python train.py --d_model=128 --n_experts=64 --d_expert=64 --moe_layers=[0, 1, 2, 3, 4, 5, 6, 7, 8, 9, 10] --init_std_router=0.0368 --lr_router=0.000602 --norm_eps=1e-05 --lr_head=0.0147
Below are experts of layer 2 (counted from 0) of a mixture-of-experts language model. Rows are named router (the router's row for the expert), gate (a neuron's input weights, with its number), up (a neuron's input weights, with its number), down (a neuron's output weights, with its number) and show model dimensions 0-63. Each number is 128 + 24 x the weight over its row's rms, rounded and kept within 0 to 255.
After each expert's rows: "gets" lists some tokens that make up at least twice as much of what it gets as of all text; "mostly gets" lists some tokens that are sent to it at least half of the time. This comes from a sample of Wikipedia text that the model never trained on. Tokens count by the router's weight.

# expert 19
router [127 172 139  80 155 176 134 156 135 109 102 115 117 130 151 110 124 126 151 130 123 146 141 137 165 165 136 172 129 142 147 122 110 139 159 163 115 145 107  92 133 124 101 152 113  96 130 130 120  86 162 128 116 129 122 190 117 103 178 106 125 126 142 132]
gate0 [ 96 108 109 133 115 148 138 146 130 149  97 137 124 119 113 123 138 124 161 139 122 147 102 130 109 152 190 129 146 151 121 107 140 116  89 164  84 118 154 137 131 165 134 147 110 142 118 135 111 103 143 103 161 105 104 138 143 114 140 132 151 141 143 124]
up0 [ 90 113 144 119 127 147 108 112 148 139 149  79 152 118 140 171 124 155 165 167  94 132 100 141  96 128 107 131 106 157 112 100  99 117 141 183  92 101 118 137 158 107 107 105  39 136 109 152 125 104 134 103 119 127 102 139 118 132 156  86 138 128 136 117]
down0 [111  87 148 114 145 132  88 123  84 121 124 129 132 124  74 134 132 145  91 106 125 153 116 109 149 130 130 137 108 135 142 145 134  96 171 181  85 133 158  99 162  98 138 175 141 129 124  89 139 108 150 157 157 155 129 116  88 172 170 121 130 168 137 116]
gate1 [100 131 157 167 164 145 100 167 143 103 126 167 158  97 175  92 167 166 128 153 135 161 140 154 153 119 171 118 111 169 146 105 169 192 116 120  67 133 132 132 105 128 134 106 153 129  81 106 123 118 115 113 138 143 148 135 145 132 140  63 115 139 120 159]
up1 [103 122 149 130 116  95 155  94 149  58  95 115 120 123  91 154 124 111 117  89 154 123 134 130 170  87  55 102 127 103 126 131 121 148 165 147 105 144 122 139 116 144 170 160 109 142 136 134 182 110 125 122 120 139 130 139 107 112 172 142 100 114 136 105]
down1 [146 146  89 155 148  98 135  84 151 148 115 102 119 126 133 134  66 137 149 110 160  91 135 123 179 152 119 104 117 147  97 110 133 101 170 110 137 150 132 117  91 135 179 130 128 128 140  91 110 163 113  92 108 139 141 127  73 105 177 143  95 123 165 136]
gets: "ed", "m", "d", " m", "g", "em"
mostly gets: "m", "d", "em", "om", " m", "ud"

# expert 52
router [ 80 126 112 127 129 185 128 113 101 138 150 145 135 134 152 120 138 122 129 142 125 134 116 149 128 138 116 104 156 137 112 158 161 137 149 116 148 146 102 155 116 188 162 124 185 223 117 108 171 117 141 124 107 138 141 128  94 150 135 163 109 144 136 124]
gate0 [124 131 120 132 144 127 128 107  95 118 140 120 134 152 111 160  90 134 166 117  98  80  89 124 139 155 117 124 116 137 138 170 112  61 168 127 164 168 101 126 157 111 119 136 169 162 109 144  79 134 125 170 152 140 145 140 122 124 141 122 143 118 109 111]
up0 [154 164 119 149 119 155 152 113 112 120  93 107 116 154 110  93 134 169 139 109 122 168 145 104 119 121 157  89 119 112 140 129 171 106 166 134 148 119 133 138 159 110 143 138 126 122  93 121 149 130 120  99  85 122 156 104 128 133 151 148 108 114 153 159]
down0 [102 156 128  98 130 163  97 164  91 110 142 137  81 118 146 132 112 111 130 141 125 110 100 110 152 177 107 170 113 126 130  91 140 157  96  75 129  97 158 129 153 122 114 164 129 117 144 128  99 126 119 167  95 116  95 151 130 126 131  93 143  93 169 106]
gate1 [ 84 142 106 173 117 123 139 148 121 121 134 149 173 108 100  95 123 138 127 138 134  92  88 174 116 129  91 125  91 104 137 124 142 132 158  79 121 128 113 135 129 116 115 123 136 140 157 153 133 129 113 118 144 108 119  94 141 110 108  95 127 179 151 132]
up1 [119 147 146 130 136 114 110 104 151 115  48 103 171 100 132  83 131 147 133 152 157  92 152 143 111 140  88 125  78 153 135 159 140 152 125 113 134  81 156 148 108 101 108 148 159 135  97 138 124 149 136 153 100 127 114  99 139 116 112 133 155  88 154 125]
down1 [149  92 121 134 113 159 106 103 180 121 109 140 130 162 124 100 131 211 131  88  77 124 113 100  95 129  86 111 119 178 129 108 155 122 117 153 115 135 133 113  96 159 118 138 129 123 125  78 143 110 152 142  96  76  71 169 139 102 139 133 100 111 143 110]
gets: "on", "es", "ion", "ers", "ure", "ice"
mostly gets: "ice", "on", "ices", "ure", "ves", "ces"

# expert 57
router [115 114 118  99 130 142 117 108 125 145 100 109  97 111 105 167 124  86 132 122 123 113 121 127 125 136 127 159 129 134 117  71 145 165 124 139 147 126 149 114 127  96  65 135 107 125 145 122 104 147 116 118 138 132 102 137  54 102 134 153 148 160 105 132]
gate0 [143 140 110 102 121 106 116 148 105 126 134 166 141 164 107  96 125 171 153 131 127 123  47 132 127 124 140  46 136 116 132 110 166 119 154 106 136 135 102 125 136 147 109 109 118 158 154 111 139 109 135 119 162 137 133 138 141 133 123 127 144  74 149 122]
up0 [107  94 118 116 160 119  86 136 152 138 101 122 132 138 143 124 160 108 149 105 138 131 171 116  84 124  85 135 141 138 147 129 160 156 147 137 126 213 139 138 136  95 103  96 163 121 163 139 103 118 130  99 134 151 157 121 119 124 144 136 108 163 148 143]
down0 [135 143  87 146 151 131  89 145 127 127 161 134 118 155 137 134 144 151 121 128 160 129  80 115 127 118 100  96 140 134 166 136 147 147 121 118 133 176 162 138 114 116 146  97 145 110 133 139 105 110 100  96 100  78 151  81 134 119  98 126 119  72 142 127]
gate1 [ 90  98 130 117 160 132 112 153  78 167 145 157 132 178 153 129 130 143 113  93 107 147 103 110 126 144 149 171  97 121 115 121 157 135 153 174 133 147 128 174 130 114 158 102 118 116 140 181 129 113 108 167  97 151 122 127 114 131 111 134 134 171 130 148]
up1 [142 128 114 132 149 136 133 160 125 181 113 104 103 135 157 147 139 137 119 118 127 136 115  68 133 140  81 128 107 131 139 108 128 143 155 130 134 117 138  89 127 127 123  96 118 130 148 162 142 151  85 150 102 134 156 120  62 126  93 103 161 110 145 109]
down1 [ 95 104 119 127 161 191 164 103 103 120 121 112  99 149 106 110  93 145 120 156 111 124 144 138 157 138 155  94  94 122 147 142 113 129 160 123 165 137 145 133 135 150 174 137 151  93 130 141 105 127 102 172 131 125 149  79 146  83 108 147  84  93 133  90]
gets: "or", "en", "im", "ri", " n", "ra"
mostly gets: " n", "av", "ri", "oss", " De", "ra"

# expert 47
router [179 162 107 128 121 109 123 165 151 106 145 107 143 117 117 123 115 102 141  95 171 100 107 158 143 128 173 148 147 159 135 108 114 108 123 113 125 121 116 111 101 142 139 102 144 130 141 140 142 102 103 137 148 117 141 107 139  99 167 150 118 126 121 108]
gate0 [130  98 158 133 177 132  89 127 132 161 139 100  90 122 144 147 151 115 155 117 142 157 162 106 128 131 144 116 126 143 128 141 109 149 148 105 122 145  69  92  84 130 105 125 184  76 158 128 129 118 120 139 147 134 157 185 135 121 102 120 121  89 117 164]
up0 [135 187 106  97 106 148 128 109 164 137 130 133 170 131 153 121 140 131 102 123 152 122 115 125 113 192 128 124 121 127 140 125 139 143 143 123 118 116 162 164 115 154  89 136 127 170 134 138 164 108 131 133 177 146 125 173 144 133 114 128 124 147 158 102]
down0 [145 128 134 139 119 127 158 145 122 136 145 127 109 177 159  87 114 146 160 145 138  88 170 143 135 122 138 146 115 103 125 158  96 142 140 106 144 151 145 119 164 149 140 144  98 141 147 132 103 128 116 102 148 107 127 105 123 153 121 123 141 127 111 108]
gate1 [113 124 136  92  93 171 116 118 113 122 150  98 135 120 101 157  94  71 193 155 149 119 132 117 109 107 156 131 129 140 151 158 121 148 171 120 120 120 124 150 116 123 109 140 160 146 138 139 157  92 121 155 114 113  97 103 128  83 116 135 105 198  71 123]
up1 [133  92 153  79 133 132  75 132 135  96  90 124 153 125 114 118 133 127  97 128 136 145 152 146 131 107 114 132 111 120 117 146 136 101 126 133 105 117 137 127 139 135 171  69 149 116 129 140 127 140 135 107 161 116  98 118 109 119 131 126 141 134 106 134]
down1 [137 162 109 135 184 116 161  98 150 120  91 173 115 118 135 116 189 109 105 118 156 125 127  84 156 107 152 147 145 140 151  96  93 110 116 131 154 124 127 123 139 131 122  93 122  97 125  93 110 118 104 132 163 102 152 125 105 120  98 153 110 104 134 122]
gets: " ", ".", "–", " (", ").", "/"
mostly gets: " ", "–", " (", ").", ".", " ."

# expert 2
router [179 126 105 110 106 182 105  91 158 104 147 150 163 135 130 121  93  97 117 130 125 109 134 145 169 138 141  75 151 128  96 143 152 146 146 162 131  88 134  93 137 122 126 107 139 146 128 130 188 143 135 105 127 137 113 117  78  92 106 160 107  95 133 127]
gate0 [137 106 148 116 153 143 126 121  95 131 116 126 134 120 134 142 139 144 184  65 168 120 129 183  97 130 168 153 158 121 105 140 143 120 164 129 124 116 127 127 156 112 123  80 150 135 144 153 146 112 115 126 107 105 132 166 121 159 150 153 156 126 169  99]
up0 [132 136 129 167 106 127  53 149 194 120 125 170 144 141 132 114 110 140 115 160 169 132 165  90 112 101 123  90 147  85 120 134 112 155 115 143 112  99 110 153 104 141 137 124 127 136 152 136 149 151 124 133 130 137 110  92 171 158 110 190 100 152 112 111]
down0 [132 113 140 133  91 108 145  75 142 149 152 154 134 134 117 102 109 145 140 108 128 149 103 164 153 123 128 179 132 176 129  89 178  87 134  79 132 127 125 171 110 120 118 118 138 148 129  80 120 146 147 122 112 116 126 158 112 135 147  92 123 145 143 112]
gate1 [147 137 114 172 119 110 125 138 139 129 178 135 156 125 122 125 117 125 141 148 133 131 160 145 125 142  98  98 103 120 117 154 161 121 130  66 154 118  91 111 145 137 108 150 102 150 104 133 132  89 130 109 105 130 162  89 115 108 135 137  81  87 128 129]
up1 [106 145 161 128 160 150 135 164 156 125 150  70 158 133 150  95  86 148 128 144 164 146  76  86 124 115 132 109  74 126 111 136 132 132 134 169  96 196 128 134 137 141 132 112 126 145 194 140 107 162 117 145 132 157 145  98 130 148 116 148 161 121 110 101]
down1 [144 181  90 125 103  86 115 114 127  86 154 109 152 133 122 112 175  82 130 133 152 112 139 125 129 132 146 164 144 105 147 135 161 113 133 123  79 127 118 131 119 146 150 198 109  89 110 134 136 128 131 136 131 150 158 134 180 106 159 153  96 135 138 162]
gets: "al", "or", "ion", "s", "ly", "ial"
mostly gets: "ition", "resident", "ution", " organ", "ities", "itions"

# expert 3
router [131 185 130 138 120  67  91 169 147  97 121 184  91 147 105 112 151 113 128 131 124  89 150 132 135 119 131 163 114 126 164 113 135 117 128 149 149 109  97 178 122 133 124 131 134  96  94 121 137 142 147 153 132 140 169 131 119  94 107  99 116 159 135 132]
gate0 [138  90 104 155 141 112 130 119 122 116 141 142 137 124 130 126 128  69 142 134 114 174 161 152 137 102  96 119 125 116 152 173 134 122  91 154 104 140 134 121  93 148 150 120 112  92  87 134 150 143 152 113 156 123 127 150 125  60 166 121 147  98 191 135]
up0 [123 140 158  71  62 138 158  71 123  98 134 125 104 125 159 131 164 130 125 111 128 122 127 102 125 149 142 137 154 174 103 132 132 106 161 105 142 159 127 139 143 114 110 138 123 130 139 122 145 136 107 150 114 126 137 100  79 156  83  75 121 139 113 120]
down0 [122 122 157 107 142 140 154 139 150 130 133 108 134 114 142 152  99 101 146 133 155 117 135 132 125 142 130 178 129 166 130 102 115 101 100  98 117 136 141 182 182  89 126 124 166 128 191 145 110 158 141 121 121  70 119 128 122 133 107 128 104  92 121 146]
gate1 [ 82 117 115 128 117  99 107 125 113  92 176 159  98 159  98 137 177 101 155  87 131 135 153 127 125  75 129 129  95 139 122 100 129 141  77 128 124 121  99 128 122  86 135 145 130 146 130 114  67 108 158 116 157 113 127 139 130 109 132 129 147 146 130 152]
up1 [102 128 135 179 114 122 162 124 139 128 136 161 157 139 152  92 107 124 136 112  92  87 149 155 103 146 140 126 122  89 116 145 123 141 178 145 165 117 168 126 112 116 137  84 142 130 157 118 140  83 166  97 117 148 166 122  76 168 135 124 103 119 182 196]
down1 [125 156 124 130 100 114 123 164 161 120 102 106 102 106 119 118 137  93  93 106 101 100 133 137 112 118 117 150 114 100 139  91 161 115 147 161 105 127  84  87 137 130 109 137 130 120 128 100 132  93 114 151 121 147  99 138 152 120  86 122 104 182 124 141]
gets: " C", " c", " p", " P", " m", "C"
mostly gets: " c", " k", " C", " p", " ind", " n"

# expert 1
router [ 92 181 147 103 139  93 157 111 132 134 137 121 125 108 112  93 156 133 127 142 106 124 144 134 153 141 134 130 108  67 109 143 129  95 150 154 149 171 143 110 139 117 102 115  76  97 141 119 129 150 179 105 116 141 154 150 118 138 158 107  90 149 135 136]
gate0 [150 149 134 144 125  79 173 125  71 145 171 137 123 141 125 181 129 111 111 119 127 155 135 123 125 115 121 117 138  97 105 146 128 127  84 131  85 157 189 137 113 127 141 133 177 131 133 135  84  82 154 146 123 120 199 144 112 147 153 144 101 119 129 129]
up0 [173 133 117 114 124 170 181 158 127 135 116 158 141 175 144 106 125 139 163 150 136 124 165 140 136 135 185 127 140 165  95 132 153 167 124 131 105 102 143 120  82 148 134 123 122 134 122 110 120 151 173 137 131 138 156 146 136 126 154 137 135  84 130 132]
down0 [135 111 145 133 150 160 139 172  87 128 132 143 128 101 115 111 121 122 138 111 121 103 113 145 119 110 142 120 137 114  94 146 105 134 109 151 173 101 178 123 141 150 137 130 144 160 118  78 156  26 124 100 106 131 132 142  94 116 131 156 167 121 137 106]
gate1 [126 163 146 132 104 130 102 128 108 108 137 122 125 118 139 107 131 140 146 156 162 115 101 151 142 101 110 167 133 131 141 110 154  87 137 119 121 151 163 180 140 147 115 144  94 116 125 144 144  90 102 131 132 119 132 188 105 136 158 115  97 160 107  99]
up1 [122 160 134 133 137 120 139 120 109 125  80 152 126 118  99 111 165 134 160 138 140 107 102 152 156  79 129 166 138 116 137 130 122  96 136  90 122 157 152 167 124 132  95 149 115 135 119 147 149  84 126 146 131 105 134 150  83 141 132  95  85 161 145 135]
down1 [120 111 128 122 102 117 135 141 133 177 120 119  92  99 132  93 150 104  94 134 167 160 139 138  98 140 161 117 143 128 160 125 134 114 157 105 147 136 168 109 147 120 113 108 111 149  84 164 133 149 124 104 144 131 145 145 155 119 174 123 105  90 119 178]
gets: "l", "r", "y", "re", "le", "el"
mostly gets: "el", "le", "ol", "l", "he", "ul"

# expert 58
router [125 170 128 129 143 147 161 107 105 151 144 111 127 146 151 133 132  65 103 116 136 180 130 123 132 139 124 125  91  80 124 121  91  86 107 149 128 121 158 118 166 149 105 118 128  89  99 103 163 172 156 128 114 155 117 115 109 135 134 114 136 114 154 188]
gate0 [184 104 126 121 118 152 132 125 141 172 152 147 130 116 112 149 147 120 133 114 130 124  90 123 113 129 110 142 116 135 122 110 160  74 131  94  99 115 150 106 124  71  76  99 105 123 122 136 122 151 152 137 159  98 135 136 134 121 103 107 147 114  79 116]
up0 [180 138 138 114 113 145 162 121 182 116 125 108 118 135  90 122 121 154 149 137 129 132 114 152 121 175 120 120 115 116 121 178 126 153 149 150 133 154 113 139 150 174 104  71 133 143 157 136 126 137 170 157 112 136 148 135 106 119 121 140 124 123 110  68]
down0 [140 108 125 116 132 128 140 114 114 129 123 131 101 124  94 108 143 122  99 136 132 134 104 156 100 173 111  98  93 120 140 112 114 150 120 134 159 137 141  94 151  69 131 115 160 117  97 139 168 107 137 127 105 129 129 127 164 167  94 148 138  81  76 152]
gate1 [103  94 108 142 183 146 121 145 148 117 167 146 116 133 135 158 113 109  77 105 136 124 162 119 100 161 113 115 168 142 115 101 147 113 109 128 141 182 103 157 159  95 145  81 175 100 158 156 105 150 155 112 139 139 123  88 133 157 106  91 140 144 112  94]
up1 [144 108 103 156 109  95 154 132  89 133 129 180 133 153 140 140  97 113 116 117 136 135 161 100  90  63 127 143 116 121 148 148  74 163 112 115 174 104 100 157 137  94 143 143  94 132 128 108 103  85 124 122 134 127 133 129 136 141 158 123 133 129 131 124]
down1 [139 116 149 192 121 132 153 106 172 151 124 161 124 121 122 116 109 140 115 105 150 112 112 134 119 114 110  74 119 151 158  54 123  91 121 126 162 138 110 161 136 150 151 115 134 152 141 102 112 131 170 127 128 140 140 138 127 125 107 118 130  97 148 109]
gets: "er", "y", "in", "le", "ir", "it"
mostly gets: "er", "y", "ir", "her", "le", "ier"

# expert 62
router [128 129  82 103 129 139 146 163 139 145 130 126 120 161 181 126 158 149 125 144 134 153 115 152 144  96 164 154 142 124 134 162 126 132 166  93 145 140 133  86 106 160 170 169 105 141 115 194 112 136 141 155 122 121 158  77 130 150 151 135  91 154 129 103]
gate0 [116 134 118 106 141 100 153  85 128 132 158 169 148 199 127 126 109 115 137 117 126 153 152  78 144 132 122 137 130 139 129 111 166 165 165 130 120 121 107 148 101 107 136 132 133  97 123 156 132 143 130 152 101 133 130 124 137 149 128 150 147 119  92 120]
up0 [147 130  73 108 120  87 135 149 109 147 100 131 162 177 113 117 106 131 127 115  99 197 115 102 134 125 151 100 171 134 139 100 105 187 111 139 143 122  83 126 151 115 157 138 143 134 133 147 103 128 125 112 138 127 128 163 126 139 151 144 125 116 138 136]
down0 [168 108 134 111  76 100 123 151 147 142 167 124 145 130 138 165 138 179  91 133 143 129 137 138 129 123 152 159 143  63 120 115 122 150 156 140  91 150 111  96 153 124 124 101 142 129 122 119 107 113 126  97 190 104 154 165 135 130 145 127 121  77 176 134]
gate1 [124 105 138 151 121 173 147 130 139 124 160 175 125  89  81 135 130 140 129 127 173 100 142 109 126 160 144  20  91 106 115 126 123 111 130 100 122 145 137 184 126 101 129 119 103 148 163  89 131 169 158 134 103 118 126  93 122 127 115 148 114 117 157 124]
up1 [123 151 167 150 138 141  99 122 171 147 152 165 140 131  99 142 124 138 130 116 142  97 100  93 150 151 132  84  95  98 124 112 132 113 139 102 111 118 123 140 137  95 124 132 158 153 137 135 138 181 149 114 100 110 145 169 127 137 113 127 116 106 149 114]
down1 [104 145 127 122 166 114 155 131 150 148 105 116 110 169 106 154  99  94 102 133 101  92 152 117 135 101 109 142 121 143 111 137 123  93 141 146 154 144 151  89 122 139 157 125 151 121 105 119 119 125 125 145 140 110 144 170 156  80  68 161 161 125  98 113]
gets: " |", "-", ";", "|", "\n", " /"
mostly gets: "-", " |", ";", "|", " /", ");"

# expert 48
router [100 115 122 122  86 118 107  87 138 157  92 126 119 100 143 154 105 124 178 119  74 142 106  88  97  64 130 180 114 158 129  99 156 151 117 111  85 134 145 151 137 121 111 129  90 128  95  76 142  77 106 114 137 135 108 149 152 156 155 127  92 166 187 124]
gate0 [169 117 116 114 124  83 115 126 160 132 127 141 132 114 147 123 132 125 116 158 107 120 101 163 132 173 128 116 164  98 126 101 137 173  96 124 137 160 105 177 131 122  90  95  86 133 153 116  87  96 154 116 113 116 108 109 111  92 122 104 133 168 145 145]
up0 [151 112 106 126 154 107 129 107 171 155 132 125 104 144 180 120 120 145 104  70 113  85  83 147 116 161 121 104 156 123 142 143  90 139 126 137 108  70 166 126 139 125 122 137 114 145 150 118 121 119 100 111 132 140  87  95 138 162 110 149 137 144 116 148]
down0 [122 110 146 164 103 151  88 117 155 113 127 155 136  91  90 117 126 134 142 122 131 112 133 148 104 152  94 133 125 128  79 129 127 103 131 179 115 116 116 122 111 173 115 144 136 110 135 110 147  98 126 129 177 138 115  91 116 164 112 114 132  93 113 121]
gate1 [181  99 129 144 141 127  93 134 103 159 114 109 101 126 134 100 126  73 106 172 136 127 124 138 117 118 132 164 159  98 110  90  95 138 129 149 108 118 131 147 158 122 125 125 129 139 119 138  96 110 102 122  99 114 120 135 149 107 152 142 142 121 141 161]
up1 [114 160 152 113  86 126 147 156 102  95 128 118 103 108 127 123 112 158  74 114 131 127  88 175 142 115 107 138  61 141 136 149 160 114 147 144 133  83 129 127 189 110 142 127 137 181 109 120 144 158 118 130 142 129 127 115 153 151 136 146  88 141  99 101]
down1 [123 140 152 130  73 100 102 119  64 114 129 101  98 131 104 167  92 144 103 112 146 129 131 151 155 127 117 133 155 143 154 188 155 105 130 155 137 116 117 135  98 131 118 128 121  99 136 138 154 133 114 140 132 170 153 103 130 128 163 163 130  91 106 165]
gets: "o", "en", "an", "e", "u", "ou"
mostly gets: "o", "ou", "u", "uk", "ra", " Gu"

# expert 31
router [ 99 126 155 131  92 151 104 134 126 134 107 106 102 103  92  78 135 140 126  96 154 126 119 116 127 159 116 107 125 147 130 151 118 194 115  98 109  96 137 145 144 141 117 127 132 154  89  99 125 157 136 128 147 139 148  89 149 129 132 139 118 126 105  87]
gate0 [163 107 128 173 136 128 126 169 107 127 114 133  84 132 126 123 162  44  98 133 152  98  97 134 129 119  79 160 118 121 171 115  94 131 153 143 117 104 174 107 147 140 169 179 150 142 109 147 124 152 127 139 156 107 153 130 117  96 142 136 100 117 139  97]
up0 [131  94 129 122  97 101 107 120 133  91  69 143 146 199 140 136 125 147 134 105 157 133  79 113 135 142 135 127 127 165 194 126  74 143 142  98 152  92 102 100 105 102 153 151 123 132 114 156 116 153 101 162 169  71 129 100 132 111 147 150 108 149  80 137]
down0 [120  97 104  69 154 148 112  94 137 141 133 133 118 128 176  81  70  79 109  88 173 127 124 121 117 124 146 121 100 128 124 110 125 144 146 126 153 121 143 136 111 126 133  86 116 129 105 127  97 112 119 102 155 148 150 142 113 111 118 105 109 158 111 153]
gate1 [ 99 139 159 151 100 117 110 159 157 161 168 146 106 151 104 141 152  79 123  95 117 135 162 130  95 113  97 109 122 116 151 123 124 136 115 106 128 130 161 120 146 143 122 150 131 130  92 135 135 128 138 168 125 105 173 163 144 104 116 100 142 132  87  98]
up1 [138  98 128 141 134  98 107 128 115 124 150 129  94 116  84 130 157  90  98 158 100 159 115  94 169 115 159 100 104  86 162 115 173 148 139 145  94 126 128 131  87 159 156 159 102  94 121 129  93 166  95 105 127 125 130  60 121  99 128 135 118 121 139 134]
down1 [125 114 108 120 128 146 156 140 141 113 116 163 156 154 164 116 147  78 115 128 131 102 131 158 161 122  73  83 138 131 162 172 117 141 132 157 152 128 107 158  95 153 164 106 109 133 102  92 161  68 126 164 124 139 106 138 145  65 102 117 134 143 111 134]
gets: ":", ".", "°", "ation", "\n", ")"
mostly gets: " km", "See", " Location", "areer", "°", " Born"

# expert 56
router [169 116 106  89 110  75 145 114 141 150 107 126 142  96 178 161 127 144 117 133 143  83  73 185 125 122  72 131 154 137 103  99  91  95 140 117 161 130 122 113 143 149 161  78 126 145 104 117 116 110 170 113 128 148 155 115 105 153 116 117  95 119 114 124]
gate0 [136 114 119 157 135 160  95 122 138 127 152 122  95 120 101  98 115  98 103 132 129  86 142 111 113 136 108 138  62 138 145  94 125 164 156 114 166  85 102 102 171 133 177  80 102 141 123 150 160 114 126 121 119 152 161 143 115 156 112 120 149 132  98 127]
up0 [ 97 115 190 126 157 144 158 123 165 139 115 155 167 170 151 127 148 158 124 144 176 123 164 113 113 133 116 112 147 131 118 138 140 151 120 142 135 155 128 112 164 142 108 128  82 131  87 120 114 133 138 137 166 155  77 165 172 127 143 125 161 131 123 125]
down0 [113 115 151 168  98 151 104 137 115  83 138 136 166 156 108 124 170 158  88 181  94 108 122  65 141 101 125 135 107 135  82  95 139 153 126 135 159 126 101 126 115 151 121  91 128 145  86 162 145 107 143 166 102 177 112 150  88 120 160 123 134 119 125 148]
gate1 [134 139 133 108 192 101 116 120 148 113 115 129 113 139 149 145 114 101 129 126 107 133 105 159 138 144  79 121 117 113 151 146 101 149 105 100 134 160 147 141 108 120 135 141 116 121 128 143 126 179 123 153 153 109 134  78 101 108 111 121 107 106 122 128]
up1 [143 132 133 152 130 138 160 141 122  98 156  95 154 133  87 104 152 133  81 132 144  94 144  94 148 126 145 150 114 143 116 127 151  59 156 140 135 140 126 148 105 166 123 131 109 147 133 118 133 123 158 133 100 123 183 164 171 140 125  77 142 151 131 126]
down1 [166 153 159 143 111 152  72 147 115 117 140 132 129 110  98 102 121 143 111 137 102 107 109 142 126 151 173  42 127 120 136 127  89 135 150 163 133 148 142 122 129 106  93 143 123 146 139 137 118 139 102 127  97  35 123 124 127 130 122 161 121 161 165 153]
gets: " (", "-", " \"", " ", "–", " w"
mostly gets: " (", " \"", "\"", "(", "/", " w"

# expert 55
router [125 121 141 101 135 156 105 124 128 127 125  99 120 125  92 133 203  95 100 162 127 124 136 173 115 158 132 131 127  87 123 123 113 114 115  83 145 119 105 127 103 154 122 106 162 145 112 137 155 166 146 146 135 105 130 149 180 160 122 136 127  89  59 116]
gate0 [131 150 131 143  94  74 149 111 126  61 130 107 119 139 132 116 124  77 119 101 120 149 130 176 126 151 127 138 173 108 153 134 146 112 146 120 171 179  89 171 124 164 139 137 147 101 131 124 146 145 155 134 180 143 110 154 169 143 113 102 170 107 124 138]
up0 [132 111 133 124 106 128 161 116 134  69 136 128  98 115 123  81 151 129 131 116 146 119 128 176 130 156 163 115 149 105 131 118 193 103 113 102 126 133 116 176 132 159 168 131 139 116 128 128 167 126 126 137 164 159 120 158 115 141 112 127 139 118 107 141]
down0 [116 174 132 113 111 118 102 143 124 128 111 120 155 112 168 153  92 103  98 110 182 145 101 143  96 127 171  91 149 121 134 183 141 127 149 104  97 113 160 123  95 135 134 107 133 111 100 136 107 104 130 108 124 110 157 116 107 155 172 127 174 150 137 111]
gate1 [115 162 164 141 105 112  94 119  90  74 129 111 104 149 146  95 132  91 138 140 130 163  92 191 115 162 146 181 170 117 137 141 135 173  94 119 181 171 109 119 146 165 138 113 124 138 171 121 155 119 119 135 111 108 139 173 127 124  97 157 135 110 182 119]
up1 [133 142 183 127 156 135 106 118 117  35 132 114 178 148 121 103 127 111 115 155 126 140  99 141 120 138 139 130 146 117 132 162 118 168  93 131 158 149 105 120 125 145 152 132 135 166 155 112 147 140 130 119 129 120 145 119 164 134 119 160 104 137 198 150]
down1 [142  94 173 123 126 108 109 117 176 135 135 116 118  80 118 172 143 120  94 161 111 108 137  81  95  87 139 111  93 144  95 102 125  99 128 100 113 130 115 112 125 162 146  91 120 126  95 124 141 109 115  98 118 125 180 108 159 129 128  89 130 114 127 129]
gets: ":", " (", " |", ";", " –", "."
mostly gets: ":", " (", "):", " –", " or", "("

# expert 17
router [ 81 127 105 137 136 155 153 111 131 104 149 152 125 169  98 145 104 102 160 139 114 152  97  93  76 123 106 108 119 149  97 122 127 113 110 110 154 134 150 159 108 128 128 129 120 175 127 109 125  93  84 114 119 119 126 135  83 159 164 171 115 156 138 152]
gate0 [142 103  94 100 111 160 105 153  84 142 129 128  98 175 144 130 140 129 158 118 149 162 120 125 134 109 176 106 141 155 139 111 138  81 163 137 121 131 112 118 130 172 140 148 123 158 132 117 137 100 127 119 141 133 132 106  74 129 120 133 134 100 175 136]
up0 [109 131 130  93 132 146 141 171 112 103 120 157 117 143 137 161 111 132 180 159 109 129 137 136 152 123 174  94 136 138 139 161 146 115 147 111 121 114 136 100 134 142  95  86 103 109 115 130 138 130 152 130 121 112 110 119 150 133 124 112 132 110 104 125]
down0 [144 117 144 141 127 147 103 161 146 145 120 117 158 119 115  92 158 134  99 125 122 160 118 160 116  98 134 104 143 128 133 130  97 111 150 131 178 140 129 130 131 103  93 110 135 169 117 107 147  64 101 113  74 173 115 134 138 148  73 127 119 130 179 102]
gate1 [102 154 167 166 134 113 129 160 107 125 103 121 123 133 113 149 118 159 109 153 136 170  64 133 136 135 158 103 169 146 100 113 136 102 137 119 120 129 112 107 139 148 146 118 127 161 151 126 128 112 139 163 109 116 156 109  79 146 148  86 125 130  93  86]
up1 [124 112 126 132 105 103 143 117 165 132 151 138 140 127 105 140 135 139 189 153 108 152 140 124 132  77 152 117 150 112 130 104 102 125 126 120 129 102 103  95 136 125 137 219 102 132 132 128 157 169 123 142 134 101 147 128 132 132 158 135  98 143 109 143]
down1 [120 151 119 139 127 135 134 144 154 155 133 104 161 102 109 148 119 104 132  69  93 107 133 175 149 164 127 109 118  96 148  85 128 109  95 142 140  83 154 143 121 144  79 153 126 119 114  84 145 150 116 185  91 180 134 135 134 154 121 135 142 139 137  80]
gets: "a", "i", "o", "e", "an", "u"
mostly gets: "i", "o", "a", "u", "ia", "an"